From a checkpoint of a small mixture-of-experts model trained on Wikipedia.
Size: 9 layers, width 160, vocabulary 8670, 13.8M parameters.
Experts: 48 experts in each of 9 layers, a sigmoid router, a shared expert of 64 neurons.
Training: a variant of Muon for the experts, 589M tokens, 5031 steps.
Below are experts of layer 3 (counted from 0) of a mixture-of-experts language model. Rows are named router (the router's row for the expert), gate (a neuron's input weights, with its number), up (a neuron's input weights, with its number) and show model dimensions 0-159. Each number is 200 + 20 x the weight over its row's rms, rounded and kept within 0 to 999.
Before each expert's rows: a language model's description of what the expert responds to. This comes from a sample of Wikipedia text that the model never trained on.

# expert 15
Pipes between numeric cells in sports and statistics tables, section heading markers == and ===, and dates or words like died, part.
router,220,208,205,207,200,195,181,166,203,188,142,215,194,176,212,186,240,228,143,193,227,213,213,154,208,213,194,183,211,212,196,184,211,208,167,203,240,218,202,217,190,207,200,210,194,183,247,203,202,209,186,231,195,237,208,193,192,195,191,205,232,198,211,183,214,185,204,180,160,204,217,181,189,191,198,216,198,215,138,199,192,184,211,257,206,204,227,185,202,220,221,216,208,226,177,201,215,192,205,190,189,194,191,185,194,234,196,195,218,210,202,184,167,219,240,200,156,194,174,182,201,193,216,201,182,231,219,218,171,209,176,198,208,226,183,214,219,192,180,196,171,214,206,167,183,202,191,192,183,223,192,209,225,221,196,179,182,182,165,202
gate1,221,202,191,205,175,190,165,195,174,189,186,210,210,189,214,199,194,178,190,191,200,237,186,207,200,214,227,180,153,181,182,206,214,169,172,185,199,229,213,229,205,234,240,141,192,221,210,237,213,215,198,174,207,183,210,167,217,232,220,185,197,178,227,163,191,193,197,167,173,211,231,171,209,202,180,215,197,199,188,172,224,200,189,222,204,195,183,201,189,216,136,186,219,171,220,206,224,216,212,209,195,192,161,225,176,195,199,187,210,182,172,193,177,208,171,221,180,196,194,211,198,161,209,213,192,211,193,193,176,181,185,226,186,197,191,209,236,209,184,189,187,211,214,191,210,167,205,182,202,185,182,174,230,216,153,199,192,191,186,201
up1,171,209,214,185,211,226,180,173,226,207,140,209,222,181,217,163,206,178,195,195,199,221,210,210,236,208,193,204,177,185,207,191,205,184,217,189,227,231,205,164,235,209,196,162,214,224,238,239,215,200,196,176,187,203,209,153,211,262,219,199,205,178,201,183,184,182,200,184,213,187,203,186,219,197,184,211,179,215,190,170,211,205,186,241,198,206,228,192,180,200,188,231,192,207,184,204,237,194,189,181,198,224,210,230,200,175,172,204,205,195,177,178,154,198,228,226,185,245,191,200,188,216,218,199,205,204,169,195,247,192,184,193,191,194,192,206,206,206,184,185,205,212,193,204,196,190,174,219,201,181,189,231,213,202,200,198,202,163,240,195
gate2,228,184,226,218,187,188,231,198,215,207,186,177,210,203,180,224,198,202,190,214,189,160,204,171,214,190,216,215,180,221,215,218,218,210,201,211,188,191,202,184,170,225,186,218,202,218,211,200,210,189,205,208,151,207,251,205,205,183,222,211,205,206,163,179,191,200,223,218,193,212,226,224,193,178,216,224,255,215,185,177,221,168,175,211,197,198,187,208,212,218,185,208,181,198,191,216,184,179,193,208,172,176,168,192,228,216,199,223,214,153,217,239,207,210,190,212,168,216,178,164,185,185,177,185,229,200,216,203,221,212,190,210,182,173,199,195,236,187,207,198,209,237,182,159,171,161,200,198,215,205,200,191,229,205,173,178,242,225,202,239
up2,217,248,205,195,149,198,199,193,162,205,187,185,219,184,237,171,189,212,189,200,223,204,243,217,202,245,204,213,220,197,191,208,170,180,212,193,201,179,223,225,193,201,174,224,216,195,223,187,209,183,221,225,199,233,196,231,170,162,196,199,199,196,208,196,170,203,223,210,210,194,207,182,223,220,211,190,184,196,177,210,202,232,190,209,208,188,170,205,181,201,168,210,203,216,221,210,191,227,184,195,186,181,226,255,223,190,200,215,250,226,189,214,239,176,206,211,202,196,173,184,224,198,211,220,213,193,195,181,222,204,222,190,138,217,221,177,215,165,224,215,198,207,193,212,210,223,219,188,179,205,182,161,195,194,177,189,192,185,182,183

# expert 40
Prepositions linking a noun or verb to what follows, such as of, in, by, with, from, as in village in and encoded by.
router,205,197,210,212,185,176,211,183,187,158,194,219,229,170,198,184,217,208,206,231,210,199,172,190,183,198,215,216,189,238,183,203,194,208,179,201,200,188,237,223,165,241,234,205,175,192,194,212,179,216,209,245,171,233,232,211,192,167,230,240,181,210,222,190,206,190,196,208,177,204,204,200,177,246,219,187,229,219,172,217,217,178,182,197,192,227,207,177,226,225,194,221,168,186,160,205,210,184,179,191,179,184,182,204,197,232,187,180,216,218,204,172,203,222,199,197,244,201,173,198,182,174,218,222,186,225,206,199,183,204,188,197,193,208,185,208,241,192,168,225,175,216,194,194,220,200,179,203,192,223,196,172,218,210,236,175,211,183,181,180
gate15,201,211,207,159,192,187,195,240,175,187,203,201,185,227,199,200,177,158,209,211,237,211,161,209,204,169,176,189,164,175,184,215,204,171,206,207,200,180,219,217,199,201,218,171,199,226,194,202,200,174,193,195,220,200,232,214,196,239,208,173,182,199,190,228,216,195,176,237,165,214,205,199,163,221,227,208,203,218,199,208,168,188,186,182,161,193,182,204,217,191,195,216,209,218,214,199,206,204,233,235,211,239,221,180,184,190,233,175,179,157,190,171,189,195,204,211,203,223,213,141,200,212,160,244,171,202,227,191,208,226,188,186,228,212,208,221,211,226,170,189,190,205,212,215,175,184,202,204,192,218,196,195,198,203,219,192,194,229,217,188
up15,184,229,250,201,236,194,240,185,186,193,202,208,221,200,219,210,205,175,182,221,217,224,214,214,170,197,186,195,205,201,199,212,205,186,195,202,246,223,223,182,195,236,217,200,193,204,171,173,219,196,195,173,179,183,200,162,173,198,179,210,198,200,192,209,184,192,225,204,181,200,196,203,249,163,178,217,188,189,169,228,215,172,210,232,249,221,180,209,186,184,192,200,219,178,204,192,220,194,203,205,191,185,243,222,216,219,183,227,170,224,187,206,203,184,193,207,188,226,210,172,202,241,199,191,192,182,178,212,216,184,188,196,178,171,169,206,219,174,249,195,163,204,231,196,197,201,241,230,220,222,169,198,229,197,204,207,193,193,197,199
gate16,206,228,208,204,194,186,194,177,197,160,201,191,198,184,224,211,177,192,207,211,203,205,202,195,208,192,204,232,226,215,229,204,168,201,200,218,209,210,186,205,182,225,199,203,152,176,223,174,174,267,273,220,213,224,217,202,187,203,188,197,199,192,197,200,216,192,177,216,177,197,200,213,214,168,210,219,192,198,196,207,196,181,252,188,219,201,227,169,223,226,201,196,160,218,203,191,200,209,210,191,188,193,205,155,174,187,211,208,173,214,164,198,183,220,181,197,209,201,169,188,211,229,212,215,211,216,214,216,215,164,202,157,192,221,188,182,226,188,199,231,200,213,200,213,203,226,197,193,164,200,243,201,178,200,164,206,210,237,223,218
up16,196,203,211,182,164,217,225,188,221,210,188,214,202,210,171,194,179,179,160,166,194,199,184,167,217,184,186,146,214,189,164,200,168,197,211,176,203,206,156,187,158,217,190,207,230,205,177,172,226,187,181,226,216,217,205,197,213,204,230,183,205,206,202,206,177,211,195,201,204,189,225,196,184,198,201,161,184,205,199,166,208,210,191,201,175,214,234,197,185,165,200,219,255,224,213,170,203,208,234,231,189,202,219,205,245,181,201,214,197,196,209,191,201,177,188,206,195,173,211,203,185,195,187,189,176,190,241,191,203,197,190,208,189,200,201,198,204,211,180,191,212,164,177,189,194,195,186,227,231,217,151,194,244,156,199,200,180,208,178,177

# expert 38
Digits and numbers in dates, scores, tables and list numbering, such as 24 January, 2–4, 90.5, plus table cell entries.
router,208,176,203,221,197,177,191,193,168,148,191,190,222,219,199,160,215,192,183,183,227,200,199,174,205,224,255,145,190,205,223,217,195,177,198,193,237,207,199,195,182,185,215,215,181,186,194,206,193,194,207,224,208,186,244,194,199,169,226,204,176,225,204,174,192,162,219,182,178,146,219,211,177,186,191,151,188,213,148,215,229,196,192,204,201,195,200,194,191,214,244,197,172,195,168,206,199,170,195,201,192,219,175,223,172,209,182,189,198,204,198,208,220,183,222,188,181,233,200,194,184,202,193,225,199,256,205,213,179,216,180,206,194,201,211,200,201,211,217,193,207,185,221,210,204,195,214,176,195,235,174,197,217,176,194,185,215,191,181,209
gate1,184,231,173,203,206,206,207,206,226,187,179,208,194,180,235,183,186,188,198,222,230,188,183,197,182,252,205,220,215,234,172,213,222,219,182,208,186,221,217,220,211,214,178,176,192,192,168,173,202,183,235,194,219,191,209,205,208,181,199,231,164,193,212,212,195,186,173,196,208,203,178,225,194,201,190,212,201,186,203,177,209,190,220,193,235,220,166,182,204,218,207,223,198,168,195,170,179,175,238,170,158,205,188,201,218,209,157,198,252,222,214,208,212,192,231,196,206,242,169,164,209,204,205,199,208,228,191,197,183,188,212,218,204,183,220,190,158,193,195,228,170,184,209,192,184,168,189,227,212,225,185,184,234,186,203,210,215,209,166,172
up1,183,208,219,213,188,183,182,188,196,216,176,211,213,181,180,181,219,214,206,173,203,205,204,162,171,198,194,190,176,210,201,208,202,206,205,226,189,163,216,182,173,159,170,187,198,225,213,200,201,175,180,186,215,214,209,215,209,200,167,238,215,223,214,237,241,217,181,160,198,225,206,197,163,196,217,211,208,260,187,202,226,192,210,205,206,159,178,164,229,205,211,209,208,219,178,211,214,213,211,218,188,243,169,173,178,182,201,180,212,215,161,207,210,234,177,191,200,170,182,214,201,196,224,235,187,223,187,214,217,195,185,193,217,196,217,227,245,211,189,188,204,215,185,191,182,176,196,219,181,187,232,200,189,222,227,193,219,217,219,174
gate2,198,181,225,208,203,196,229,217,219,193,189,185,233,173,220,198,227,220,205,212,183,192,225,198,207,237,219,194,192,197,163,201,173,181,211,193,201,171,202,227,176,202,189,188,165,185,151,205,196,245,198,160,176,235,219,169,220,185,194,177,198,196,170,172,221,202,219,193,187,177,208,215,203,181,199,177,221,205,197,210,205,228,196,212,197,188,187,229,179,193,200,237,174,232,174,168,225,198,210,188,196,210,178,210,222,231,197,153,208,178,202,241,200,205,206,193,186,214,238,171,190,195,192,222,180,211,172,200,166,214,216,214,171,179,177,186,206,182,213,215,208,255,198,216,166,212,212,173,216,189,176,206,192,178,190,190,182,224,213,224
up2,202,198,237,201,209,205,174,187,189,187,206,232,226,195,224,201,231,225,208,214,203,212,194,194,197,231,217,189,199,177,214,203,148,207,215,151,206,174,194,232,153,200,223,199,200,183,169,203,185,212,197,180,214,214,183,201,199,203,206,177,195,187,196,202,223,157,221,211,198,176,200,220,172,179,172,208,221,164,221,214,210,214,217,167,185,173,171,208,172,172,175,216,196,219,177,187,194,164,214,228,226,178,148,172,192,233,210,200,188,195,216,210,201,193,206,180,157,194,196,179,172,202,203,219,180,233,191,156,154,171,230,209,209,187,200,193,212,178,207,208,178,222,196,198,198,229,199,216,208,216,170,205,191,189,195,193,208,217,180,218

# expert 14
Line breaks and table separators, plus inner word pieces after a short prefix, such as Comp-et-ing, v-est-ibules, ir-rig-ation.
router,236,167,161,204,181,171,221,225,216,188,213,217,254,199,205,209,209,183,186,189,185,211,231,191,207,186,201,197,202,213,185,197,231,197,194,202,198,212,248,199,179,217,203,173,207,186,219,193,201,233,169,222,216,244,219,180,214,175,207,217,218,199,234,211,214,208,209,198,188,196,213,212,183,210,209,221,198,219,119,204,205,193,184,195,201,221,181,172,202,204,193,213,217,212,174,208,247,155,211,232,203,212,224,199,164,201,203,186,207,196,217,183,194,200,209,210,195,171,170,212,191,213,187,200,219,252,227,200,205,183,220,222,215,207,192,207,214,223,184,199,184,218,213,194,233,195,221,258,211,212,171,218,196,183,190,201,193,182,183,195
gate0,208,181,170,217,237,233,207,216,190,176,182,202,225,225,183,179,249,233,194,191,213,165,165,218,180,179,227,197,205,225,185,194,196,211,155,198,221,194,220,211,217,201,183,188,170,221,167,214,172,178,192,188,216,204,222,221,195,181,220,156,266,165,217,190,203,210,203,210,204,206,221,218,193,212,198,209,194,208,201,240,170,191,215,210,181,240,193,195,175,186,186,184,210,230,189,177,223,205,203,169,224,202,209,211,186,217,221,229,205,203,176,217,202,175,194,170,216,201,213,213,179,213,205,208,165,224,169,205,165,217,180,186,180,224,191,209,233,194,206,184,189,199,231,215,210,185,192,189,190,215,210,189,185,203,182,243,214,198,200,201
up0,222,205,182,189,158,170,228,183,203,208,218,192,197,212,174,180,217,205,190,200,183,201,157,236,187,184,190,201,207,184,180,184,210,201,243,197,198,190,231,219,216,188,168,193,202,177,190,177,210,199,178,220,209,253,212,174,148,209,179,179,151,194,235,229,176,179,180,197,206,223,178,232,219,188,206,193,176,213,180,180,183,218,182,179,183,188,192,197,206,170,192,178,225,207,205,198,197,196,211,205,227,205,193,203,174,241,213,173,195,193,199,184,205,200,182,186,213,222,225,185,215,194,229,169,211,187,207,197,197,181,193,169,201,208,231,228,166,185,228,205,207,220,229,222,188,220,206,218,155,191,179,208,213,209,200,169,207,231,219,159
gate1,220,163,211,194,227,183,145,197,174,187,161,208,211,197,201,194,189,182,188,218,180,196,269,224,220,193,215,217,195,188,207,177,200,190,210,185,211,219,196,212,182,235,212,248,214,181,170,193,225,195,193,201,205,226,183,183,216,205,231,166,192,201,192,180,213,194,188,208,195,183,198,189,178,230,161,187,207,224,207,212,174,204,172,187,191,240,204,208,197,230,201,199,177,207,200,168,227,226,223,177,175,230,189,238,212,217,207,195,206,212,201,221,203,199,224,194,213,246,157,236,201,205,205,227,225,192,157,203,200,232,193,201,206,204,189,199,224,213,211,198,208,187,198,214,194,187,199,178,220,241,218,230,199,221,169,220,190,193,186,206
up1,181,189,195,189,184,223,199,191,222,201,227,221,183,195,198,210,225,216,174,211,181,145,205,222,213,218,196,198,224,216,210,186,205,195,233,172,168,214,217,223,168,217,212,185,201,213,192,209,172,223,201,195,216,213,231,217,160,214,182,224,204,237,178,198,228,242,193,221,207,207,172,211,204,199,174,216,198,202,204,186,166,212,214,214,190,162,162,207,187,202,207,224,202,213,209,169,171,185,219,236,210,227,206,173,208,189,183,207,206,204,194,197,208,201,191,195,167,222,180,192,213,204,195,206,202,191,182,194,178,187,244,199,202,192,187,239,181,168,144,193,167,247,167,197,205,224,206,214,257,185,206,218,192,204,218,179,199,183,196,173

# expert 45
Line breaks between paragraphs and list items, and the preposition in, at, during, including in as a word start, such as in-herited.
router,240,172,185,193,173,204,209,167,196,176,188,214,244,196,224,198,231,221,184,201,217,195,192,163,189,185,230,204,183,227,185,196,211,191,175,191,180,196,209,220,173,203,216,219,192,191,199,214,193,222,207,236,190,217,226,173,201,191,239,192,242,212,213,181,218,183,203,186,195,194,235,215,184,239,213,221,224,204,146,189,230,200,187,195,195,223,202,200,219,178,211,228,184,217,178,195,197,173,189,190,145,204,202,195,175,187,182,193,202,215,202,198,199,207,205,219,217,181,191,213,166,179,188,216,208,229,230,214,175,209,205,192,197,217,205,208,214,237,170,253,205,219,189,203,214,198,215,266,196,204,194,206,210,227,236,178,201,187,218,186
gate10,218,199,165,232,197,185,191,176,209,231,175,220,201,221,195,225,187,218,208,216,241,238,177,241,208,178,190,185,208,187,192,235,192,182,205,220,216,198,217,190,183,197,205,186,186,223,199,191,205,206,206,208,177,224,175,234,193,212,226,238,222,201,201,180,175,211,239,192,211,200,145,202,204,198,215,204,203,177,191,205,196,221,195,225,220,199,178,188,203,240,205,209,190,183,231,188,214,228,250,181,187,217,209,221,178,197,192,180,217,210,210,201,186,181,171,227,171,193,203,216,210,188,159,194,196,178,229,225,217,221,188,180,221,189,174,190,228,196,159,224,198,231,227,205,202,270,214,192,213,200,199,231,208,200,184,193,212,183,211,195
up10,210,165,188,180,208,228,184,187,192,207,200,188,156,194,193,214,212,228,198,206,184,156,208,203,204,206,198,192,187,239,180,207,227,191,235,210,208,234,198,202,160,173,178,180,228,177,186,224,224,201,215,211,177,192,207,158,188,183,206,218,243,205,196,196,230,226,205,234,213,198,211,201,172,174,198,160,172,229,204,219,150,190,212,234,214,202,217,175,187,207,189,194,181,186,187,199,200,219,199,171,195,204,167,204,207,185,158,224,196,194,226,210,208,186,203,265,202,175,215,209,180,177,196,194,169,184,184,211,206,224,180,210,201,217,209,183,223,172,178,201,193,159,197,188,166,198,205,197,239,194,205,169,211,180,191,200,188,212,205,189
gate11,181,173,205,213,181,176,194,146,192,178,208,213,190,200,186,205,219,192,185,204,210,212,205,210,217,214,210,235,218,218,205,243,184,225,218,230,195,191,186,197,163,203,169,189,178,228,199,185,194,203,212,175,190,203,215,203,190,184,230,203,189,206,233,193,228,199,196,205,212,203,221,207,245,243,185,194,196,191,223,180,261,172,181,195,173,167,214,183,213,213,187,234,187,246,178,189,208,191,224,177,181,197,223,230,194,156,200,189,227,222,171,204,217,201,226,190,224,238,225,204,190,208,217,234,192,190,179,206,215,214,177,187,216,214,179,212,181,169,173,209,207,190,198,192,201,222,191,220,210,200,229,178,174,206,238,190,210,189,188,165
up11,185,216,190,195,167,176,203,181,198,233,186,188,184,205,173,203,177,230,227,225,204,216,220,200,208,204,182,231,190,159,192,177,200,205,200,176,204,164,220,197,241,198,208,202,217,188,177,216,213,206,250,228,182,195,198,240,199,177,209,170,184,205,218,165,192,172,167,212,194,199,176,221,165,188,201,214,198,177,170,190,165,197,221,184,153,230,163,185,187,186,196,161,192,157,197,201,175,174,166,178,180,214,200,173,213,200,196,191,195,180,230,220,203,177,188,196,205,185,176,159,208,194,197,186,181,212,184,188,196,183,194,219,203,219,204,204,211,209,199,198,161,182,210,182,180,199,195,206,204,205,227,227,227,199,169,185,205,172,164,225

# expert 17
Numbers, pipes and closing parentheses inside tables, scores and measurements, such as 2,306 ft), score 2–3, table cells like 1 |.
router,214,171,188,175,198,172,199,221,171,132,201,180,210,213,195,172,197,217,201,214,210,191,189,160,219,223,220,187,181,179,219,199,228,186,176,209,232,176,176,195,185,226,200,207,187,180,207,218,181,193,223,247,194,193,246,210,207,189,196,205,192,200,169,185,204,161,203,188,177,191,200,220,195,203,215,154,189,202,110,233,209,185,195,210,195,213,184,188,186,226,227,211,183,171,204,217,210,191,211,203,207,204,219,213,195,203,197,174,196,201,223,195,213,178,202,163,168,218,199,203,200,191,196,201,180,267,194,219,170,214,191,187,190,187,200,191,207,210,202,188,194,214,210,181,207,204,218,162,203,217,179,211,192,186,184,176,209,213,196,207
gate1,208,202,196,190,190,169,195,190,181,176,187,182,216,200,220,218,224,190,224,241,183,232,212,177,253,188,189,177,137,177,223,204,195,220,216,182,203,199,206,174,185,181,195,216,204,179,195,220,176,237,221,194,227,204,185,184,234,192,204,232,221,208,173,218,180,184,216,193,204,171,219,200,180,204,206,172,197,185,213,204,200,212,171,205,177,199,202,238,206,225,220,210,196,185,184,192,247,178,189,205,205,190,212,233,166,217,138,196,192,221,201,199,176,237,204,195,197,199,192,224,213,220,195,216,185,211,198,208,162,202,212,188,162,185,192,214,184,185,214,168,216,205,148,214,179,211,213,185,173,213,202,165,198,177,212,206,218,215,212,205
up1,206,237,198,182,196,209,231,213,232,203,205,216,204,165,212,187,216,197,230,223,209,175,186,222,203,175,216,237,206,191,190,227,205,219,180,202,216,208,215,215,194,170,202,195,203,173,169,218,229,197,182,198,194,193,204,203,211,209,163,168,206,179,197,196,201,204,191,210,223,215,181,185,215,202,184,236,213,226,193,177,213,183,199,214,206,197,197,205,210,212,201,218,197,186,220,231,216,195,201,212,203,211,215,165,209,193,219,177,189,255,211,210,193,218,224,214,179,230,234,181,203,217,196,180,137,182,216,194,152,218,157,184,164,198,163,218,190,207,173,166,185,238,196,218,198,188,201,199,259,197,214,171,177,203,211,169,232,216,190,186
gate2,171,202,192,209,252,189,245,176,164,194,172,165,209,171,201,207,201,199,202,183,200,187,244,218,222,232,212,193,190,192,210,203,205,197,227,190,168,240,180,189,151,230,204,220,217,170,191,201,211,187,191,184,182,228,223,164,176,175,166,201,218,181,211,174,213,205,223,193,169,204,199,211,185,199,188,200,187,198,188,199,210,231,231,227,223,187,226,199,208,213,192,176,153,200,179,186,183,197,186,211,214,213,176,227,226,196,207,169,187,191,228,181,216,209,202,185,229,202,244,200,176,208,202,228,208,206,206,206,236,236,208,180,216,210,186,190,194,203,220,219,229,192,193,196,191,205,198,226,196,191,211,194,216,155,201,163,204,229,182,206
up2,195,210,214,177,196,208,187,191,204,221,208,213,236,225,210,217,184,185,201,203,180,176,187,174,217,198,165,198,196,221,201,164,194,178,202,207,173,196,226,211,178,234,211,182,182,206,213,209,216,191,242,192,198,199,196,232,223,206,196,172,213,218,216,204,200,189,227,239,244,201,216,177,201,226,196,196,248,252,238,240,220,180,187,197,176,171,173,190,216,198,193,199,213,233,209,211,217,173,191,175,199,172,202,175,161,213,188,225,230,207,160,220,191,201,200,178,217,234,180,205,214,191,192,190,191,196,161,163,167,209,223,220,189,168,187,194,193,200,186,176,171,189,213,222,190,177,203,167,221,206,222,208,191,216,233,209,177,194,203,189

# expert 32
Month names in dates, such as June, December, May, plus line breaks and pipes ending rows in numeric tables and lists.
router,199,209,197,197,220,196,195,195,202,166,144,197,203,188,215,193,208,207,161,218,189,196,209,180,194,193,211,215,219,216,204,209,221,187,190,181,247,192,217,198,183,185,184,182,198,216,224,224,201,213,181,206,220,226,220,199,211,201,201,225,209,206,171,169,239,192,189,179,147,195,229,209,178,227,183,197,221,234,147,207,211,166,200,225,204,219,185,182,191,208,245,195,201,215,177,246,220,187,231,185,202,223,187,246,187,204,181,195,229,194,187,206,186,192,232,202,171,201,172,215,193,209,221,193,209,241,214,192,182,211,158,230,207,206,212,222,219,223,221,201,174,194,194,190,203,162,200,220,196,240,174,184,208,195,230,178,187,200,198,186
gate10,213,221,176,248,196,222,189,214,213,195,141,174,205,210,208,190,209,206,173,214,205,183,188,215,160,203,193,182,216,231,175,189,220,205,201,200,170,182,201,206,187,217,181,167,190,231,209,178,205,194,203,214,211,173,181,222,232,210,225,205,195,203,180,220,199,151,217,199,212,169,208,218,195,245,238,199,190,191,194,176,212,181,209,222,191,180,198,185,192,237,226,199,205,187,225,204,209,199,193,216,164,223,202,187,218,204,235,166,194,198,178,213,196,185,218,156,195,225,194,195,191,186,176,175,186,235,219,200,181,202,254,184,167,223,228,175,198,208,195,210,178,211,176,163,185,213,186,190,175,204,226,222,187,198,186,230,192,220,191,217
up10,224,230,210,226,200,229,183,191,214,187,197,217,231,190,197,208,201,196,182,215,203,204,206,197,210,170,186,168,253,232,186,165,192,223,185,201,224,165,228,230,194,174,217,175,188,189,162,207,216,209,232,204,173,174,168,195,210,192,206,210,196,215,181,216,225,208,183,190,214,209,237,193,192,237,213,226,172,186,205,160,224,171,175,204,195,223,237,168,207,222,191,163,226,216,182,208,203,240,217,208,189,212,160,176,201,199,208,195,191,212,202,208,198,209,201,228,228,216,215,208,225,208,212,185,205,178,227,148,209,217,228,181,206,181,215,200,154,180,196,229,204,213,175,179,182,205,196,208,188,216,210,191,194,221,204,235,183,214,205,204
gate11,240,197,218,207,185,180,217,185,196,188,180,198,210,180,228,157,198,191,192,192,192,175,191,167,181,199,212,226,194,211,185,177,238,218,199,181,229,180,190,146,248,202,197,187,219,200,235,220,168,247,210,211,226,231,229,179,186,220,210,182,184,207,194,203,231,204,229,196,208,190,191,220,202,227,191,214,217,165,186,210,220,210,214,211,192,180,201,169,220,235,181,222,207,233,207,174,166,187,186,190,189,201,217,200,222,210,190,205,206,174,191,190,201,179,196,219,180,187,190,218,181,199,191,236,174,172,201,205,235,200,215,178,206,190,203,209,240,236,210,161,188,209,200,202,172,175,171,174,208,209,224,232,209,198,223,222,196,212,230,211
up11,157,198,182,242,230,203,147,208,186,200,211,212,209,210,233,192,138,201,202,194,229,196,199,179,198,194,193,177,185,212,208,179,184,151,175,241,178,202,187,169,232,180,203,176,188,199,183,215,203,181,184,202,202,214,208,179,174,182,179,180,212,205,173,206,174,175,199,193,184,218,223,204,203,200,164,199,173,240,204,177,225,182,177,208,206,185,182,178,209,201,194,210,210,222,192,206,215,169,225,222,222,180,222,227,227,192,191,176,183,182,187,193,156,205,180,178,202,235,183,168,159,212,191,182,190,189,183,201,227,201,206,209,226,176,209,212,204,193,212,191,213,203,185,195,214,178,185,184,175,153,185,187,192,212,224,183,212,205,184,172

# expert 28
Main verbs stating results or facts after a subject, such as won, was, had, and two-digit numbers in sports scores and tables.
router,221,216,211,203,228,149,173,203,177,150,200,194,214,191,207,175,206,213,196,196,233,197,203,169,164,231,197,207,212,194,198,206,199,196,173,208,205,201,219,214,162,199,209,207,177,186,205,186,204,198,192,208,207,191,221,203,146,202,238,207,196,200,178,174,196,185,227,199,202,206,213,202,213,201,204,160,212,202,173,213,223,179,183,228,209,229,205,161,197,228,244,205,199,196,164,179,227,198,229,188,174,184,184,214,187,204,167,216,202,211,188,200,208,192,245,198,209,203,201,187,195,207,205,243,222,258,214,190,196,217,175,190,170,215,184,208,206,224,195,219,195,191,235,199,225,184,204,205,196,223,161,217,195,144,210,161,202,190,183,193
gate0,182,196,218,217,194,165,211,173,197,218,208,172,192,199,203,197,195,206,191,185,168,193,232,216,178,168,221,206,228,175,190,214,230,212,162,186,195,189,216,198,215,180,215,225,232,225,205,202,210,195,203,199,208,184,197,230,229,181,206,179,226,231,195,187,205,180,145,191,191,244,182,192,167,199,204,188,197,198,204,190,221,171,208,189,173,200,187,153,209,208,231,196,144,188,202,216,209,223,195,206,176,196,181,217,210,153,208,182,210,219,201,201,182,219,185,241,179,181,178,225,184,212,189,218,227,196,169,203,203,170,201,207,244,193,168,220,197,185,200,187,222,218,178,210,213,172,182,213,180,214,225,244,218,222,227,204,185,178,217,201
up0,194,200,222,191,233,153,232,181,194,187,167,209,188,211,218,186,218,189,175,183,228,207,222,203,186,173,201,205,221,214,204,215,213,154,181,194,209,202,175,190,197,184,207,216,198,201,175,225,176,195,215,202,200,192,216,236,188,213,200,183,226,208,197,185,205,193,180,172,220,220,213,197,177,179,188,162,193,167,209,169,197,180,186,211,202,178,191,164,184,225,235,252,165,191,176,218,211,191,238,200,197,189,185,222,222,151,186,189,195,186,145,210,184,229,208,228,175,223,174,182,212,215,235,233,201,199,177,189,211,224,195,201,205,199,186,222,199,205,194,190,230,208,197,201,234,191,201,176,207,208,224,209,234,168,215,171,178,204,194,230
gate1,212,207,211,202,208,205,216,177,188,201,165,237,186,213,223,196,206,220,208,252,169,192,201,196,189,204,188,201,196,174,210,208,213,198,198,239,191,185,203,207,211,199,209,219,185,202,186,223,196,227,178,205,222,208,223,199,202,200,198,211,202,195,202,207,209,214,201,216,211,183,213,221,172,211,230,238,165,157,208,253,223,213,176,202,252,205,200,162,207,179,233,188,174,186,196,211,243,195,208,191,200,220,172,193,217,189,169,176,196,201,226,212,203,184,199,163,168,196,188,220,218,232,193,155,198,182,203,222,199,231,219,160,209,190,199,188,209,175,215,159,198,197,203,209,180,196,205,217,184,162,208,186,186,197,160,133,214,197,207,187
up1,193,221,192,198,201,210,191,209,171,192,202,186,170,172,198,171,195,206,187,177,209,210,226,170,206,211,209,200,194,191,203,173,213,171,188,179,214,195,184,183,207,218,183,153,211,234,189,225,190,215,215,180,217,218,197,218,186,223,202,192,184,233,182,190,201,224,198,169,206,237,208,192,234,195,219,216,233,241,173,153,152,200,208,164,222,207,216,220,181,210,218,223,215,208,220,188,224,207,192,212,203,181,213,200,202,216,215,227,212,167,220,187,178,208,199,231,192,214,201,182,209,185,215,207,201,231,234,225,177,173,215,194,187,188,206,207,172,200,168,240,198,191,237,213,172,166,183,186,193,202,220,186,182,187,240,238,187,174,223,156